python train.py --n_layer=8 --d_model=192 --lr_router=0.000896 --n_kv_head=1 --head_dim=32 --norm="rmsnorm" --norm_place="pre" --init_std_down=0.00622 --beta1=0.95 --schedule="wsd" --decay_shape="linear" --doc_mask=true
Below are experts of layer 4 (counted from 0) of a mixture-of-experts language model. Rows are named router (the router's row for the expert) and show model dimensions 0-191. Each number is 500 + 25 x the weight over its row's rms, rounded and kept within 0 to 999. Numbers have three digits each.
After each expert's rows: a language model's description of what the expert responds to. This comes from a sample of Wikipedia text that the model never trained on.

# expert 34
router:451454497526515519520469521502446470472530512471530530491521534477532477530513513516463531504524485515494508473499521509458506517502516499493541506496496530525489474490480515503499526484515477493497513518516530477496524506444449470501458498513504504498508488515536499528495502464512483536511497497557490504492485508516477435522552481493514524458508460470470513485492449510464476485503435496489513473464494499492508514492502461461466519530515481477497469450504519535522508494502477451440537533503502476518505505483447484523516498517481533501551468511499491464462510477487461523
What it handles: French and Spanish articles and particles in names and titles, such as de, la, Los, del, du, plus pieces of foreign words.

# expert 53
router:474496479493471508501490493504524492489525513490503517498550530466508510522541471480484532481472531511475514486541504505462482490522486530502531494509489522446493489512497499499515530488484488537532550529502477469489519529488448486516518541508544487532493512477499441503480468491497499526458489450541486480514494507488464482468497495493495463541547528451495476520493508538502464487475501480504514531483519533489491482494479470500510546511488539445476506508472549542494496502475513489463513514553491501490485541443474490496456476551483515511505488514541453496450515478463504471
What it handles: Digits and symbols inside math, LaTeX and SMILES chemical strings, such as _{, ^, ring numbers in CC2=C, and the modulus q.

# expert 15
router:482503524524520476512515520503499479518521495482480530471501511509545556484524514508514474537477522521504533522472512521484491508496502533526482476547500470531526485452505491532491489498480561521489511543479547517510506518528497495507487500521495483542491482546447494498483525483516500482468519484502517497519477506494480512510549503494482517465505541484554493496463512505481500522466500529497510508492518491511508487482505474506451489483508477483456465545475489482509484456509518475501446432517546518468534505445512535491465492508464512501531444463548487503437457515483467500
What it handles: Field names at the start of infobox lines just before a colon, such as Born, Genus, Coordinates, Website, Venue, Succeeded by.

# expert 63
router:533493522513449523519502493492499531483502512491513550462499496492523512514497530468484518509447503467536478479479483508434469489485467520529488535454501515533514471500528517512513476468520502486528501490517507518483534519502471464494556482496491528515534504481455519507512495501491500517499471483517524529473488512500475507503524522498493496470523507440458519499522480520462506530472488559504512456513522471486489495496431506463485496504505492539482502517569455524481501452526483457492538478506486491495530468500526505501481451456480530487527482475513557525496457519517504531
What it handles: Prepositions linking a verb or noun to a following phrase, such as of, from, under, over, against, in narrative prose.

# expert 13
router:483471500548495510477508492483475504476508503502507547467506475466529514503500494450511527496506486528508563493520498509454501508445511517517507494475465507517491462518483507528536511470476514544503500492469539461485558529462495472494494504551526474482495520480528479513503487514494504519502505482484472519527502492491471458546512499457495522534483470446449522497461453502470501518466490519463502508529504506469487521509510470461498508504449516478474516494524513520521530461504476465458510463539529495480503515444444499509490469465479536485508487477549517491474504512529488534
What it handles: Past participles after was or were, such as announced, established, appointed; also Grand, Trans- and trans-/disin- word starts; digits inside years.

# expert 4
router:520459506536471511483447468525469527483539488515438483466496507466491527505499525477524528543525514508476508479505513495492513459463473487537504433484488487487521502485495520514494513481514509497474512515498537492518544506512487471519490487521523492557496503552513495542483509487464468550488469482486501525515542495506475486485524501491483544490548539486497473523473520501500537522486532503522527531524483499500479483497517428485488521508538475481476510494576473512477511507533490510476481434501511488489532517496509513477505508521534555520482512450521510486494469493513468472
What it handles: Adjectives and descriptive words after articles or copulas, such as same, similar, large, different, own, often before as/to.

# expert 32
router:511490463553452495500489509492473449488485522477454526460536546483508521519554530512470527471503486519483503540501508536459489476509524527504531475480532498494493472486459511494529510517505501542522519530509483491466503498481484490485449534553502518509492511502480482510473533439528514484497500475494490488497499495489477516505498526484528530493491499476485460516488468505520499539477467463490503506543527544473490521476476474465457509536458498431515510490530529525495471517523476495472478495501521526501550481473513532518473502484496472511532477488513513484451525457517457466
What it handles: Opening quote marks before titles of songs, episodes and works, plus section heading equals signs, such as "Trade", 'Three Kings'.

# expert 61
router:532468468502472521542518510497456503474519496511480503456519498477523480545536523481463500525444461510505495462494521508475477492469488538514512500482456562498524472513504490478516455478545514512482523563503530475519515547533494487483555493539496497507517474471443477537509513506478496529531462478519483541488487536513497457473528519486486495480504499469520496446492495521485512495516521486472515492523546498516467525520483509501500473489468472543503538545495482470501492458491480495482551499520505506528531511502503490503473486468462555496518487492516536542490498500509489513
What it handles: Prepositions and verbs of place in geography and route descriptions, such as at, near, along, located, situated, entering, reaching.

# expert 55
router:482490456523498473513483472495512481451492533466505536513519508471522489506473538466505514480532511508500534515522481547444479507496527483496506467500499504479495491542486479517527516471484518501511493557492506458500529495513500443461512503534478506483540490497476502548479489410518502503476491505483489485514462506479475490509470497494515518518509453444469493529466477497500481561526507500487508488486496517518535488465516498498509491512514516471507512508514509504523511483500473450463487493503544498479537488447464520522465498497445516488541468546534557471484522481479486537
What it handles: First pieces of split words and names, such as Ch-, Sh-, Th-, Wh-, Sw-, imp-, as in Chieri, Chubut; also the digit 9.

# expert 22
router:481459462547509526550471492464496515459498506467536485519508522502524539516502518486466504446517505477503532463504544522455519492475551524523513472502464506520502456462499506524525511493510525506542485569469520473448505525485462498460518445535538533497495469484486464503496464448534507522494506498521467494485522496477462479482516492483497552459506473476477494534457466529467482493507478478483546503519499492518524521485495515497472503500492526509480496501499497517512474494476507456490473501531523515506512532462487490521502488478494541495527484514544498463499512486542484505
What it handles: Digits and blanks starting numbers in tables such as years, plus Latin verb prefixes like inv, rev, rec, pl.

# expert 59
router:557493498530479527551449525513501548443491529504474519459490457481483551520533532484493517529480506488516486480512505472486452451483504521511487524523494526472545476477490527528494515502539522530513481516503520504500525509482477462495552519543519499507512521495502521557525486507500502531522463458457464522490518525514470488478504508490499495518496509481493478520474498541494493510497499531481530494509531490479488477456450486466509486502521508545499527517539459510482517463518473475524525480511486445495531540495533540524450520510498515470506456504508518518468474527510498499
What it handles: Adverbial particles and connectives after verbs or at clause starts, such as up to, shut out, along, as, without, During.

# expert 5
router:512495469480486501506455478522475505452588528544477521457521494524506512515484537504485497490508541534514512515475508541472524471463479561514523435505481498492539502527486518527495517474501495474490509535510507474518473474474464491477549517520475521515479510543459505491502503460491494534485494480524496464489457502468520488507527509529508543510488492503530524459457479504483518539513475491443493506494493556485482518488502477482463477486466525475484517493523509494523490511535493501456460461463527504479494462484475515492518477502531538509534479470516516512461525500505500506
What it handles: The article the after prepositions like of, in, for, usually opening a proper name or ordinal, as in of the line, the Order of the Bath.

# expert 30
router:487450510506496513497484522516532503490500513453514510493515497425541524549514521492472526451511493507510508486494508517428515522521506503559492472520506490498491499526420477509498519474503508505524553527488541448492536498477492452438488497522516518515524478532524518499459456452509535513529462481514480494470469485500489491519496486523530537469493481474445468505462482491500479498511451452514520500498510495525533488474479501495487499522501486465498510475485507496484496445497500484479473503515510473507497513459491498495446512524469505499509477534548499481472515488503508485
What it handles: Word pieces in the middle of foreign personal and place names, often right after a capital initial like Z, as Z-af-ris, Z-amp-agna.

# expert 25
router:525466493476497524511495487546496557479521528522483530460496459481534501515520511474499513478470517498522476463473474539501461448469472527476507526460466515531505473489489481495487503486523518519494481566494549530496557496490493453507527516500506541511498496479451517548525488473489512526495454492510533489505507496521492490491487527514522514492509539497498520506474470533498531561526505552472531477505518527507474489499488481479503470542522512527521544552520486466506514485526525446491532484501484487494503471492510519507468457499504525468534449505497521485507465489521482531
What it handles: Prepositions after verbs like released, held or appeared, mostly in, on, during, throughout; also word starts like in-mates, at-ypical.

# expert 18
router:505491537526499530492490528541450540485483513498448511452475477453506487508521516486513525507484524518488474463480510531489515477483465494494470505489514498505504462525494530483490475475517468529496487541507531524498496483499499451485534523501501510518463469489442509529514499466505505523477481467521522533503496493539482467472499502496497518484518550489513542525513454544471500510487508487469527481525495499438458470523476447505487487524495496540484485552504471477517522456522495487485504476513469495492562489505542477455482445494478524482496502482515541534483478532532471533
What it handles: Prepositions after a noun that link it to its complement, mostly of, also for, in, including, between, as in symptoms of, changes in.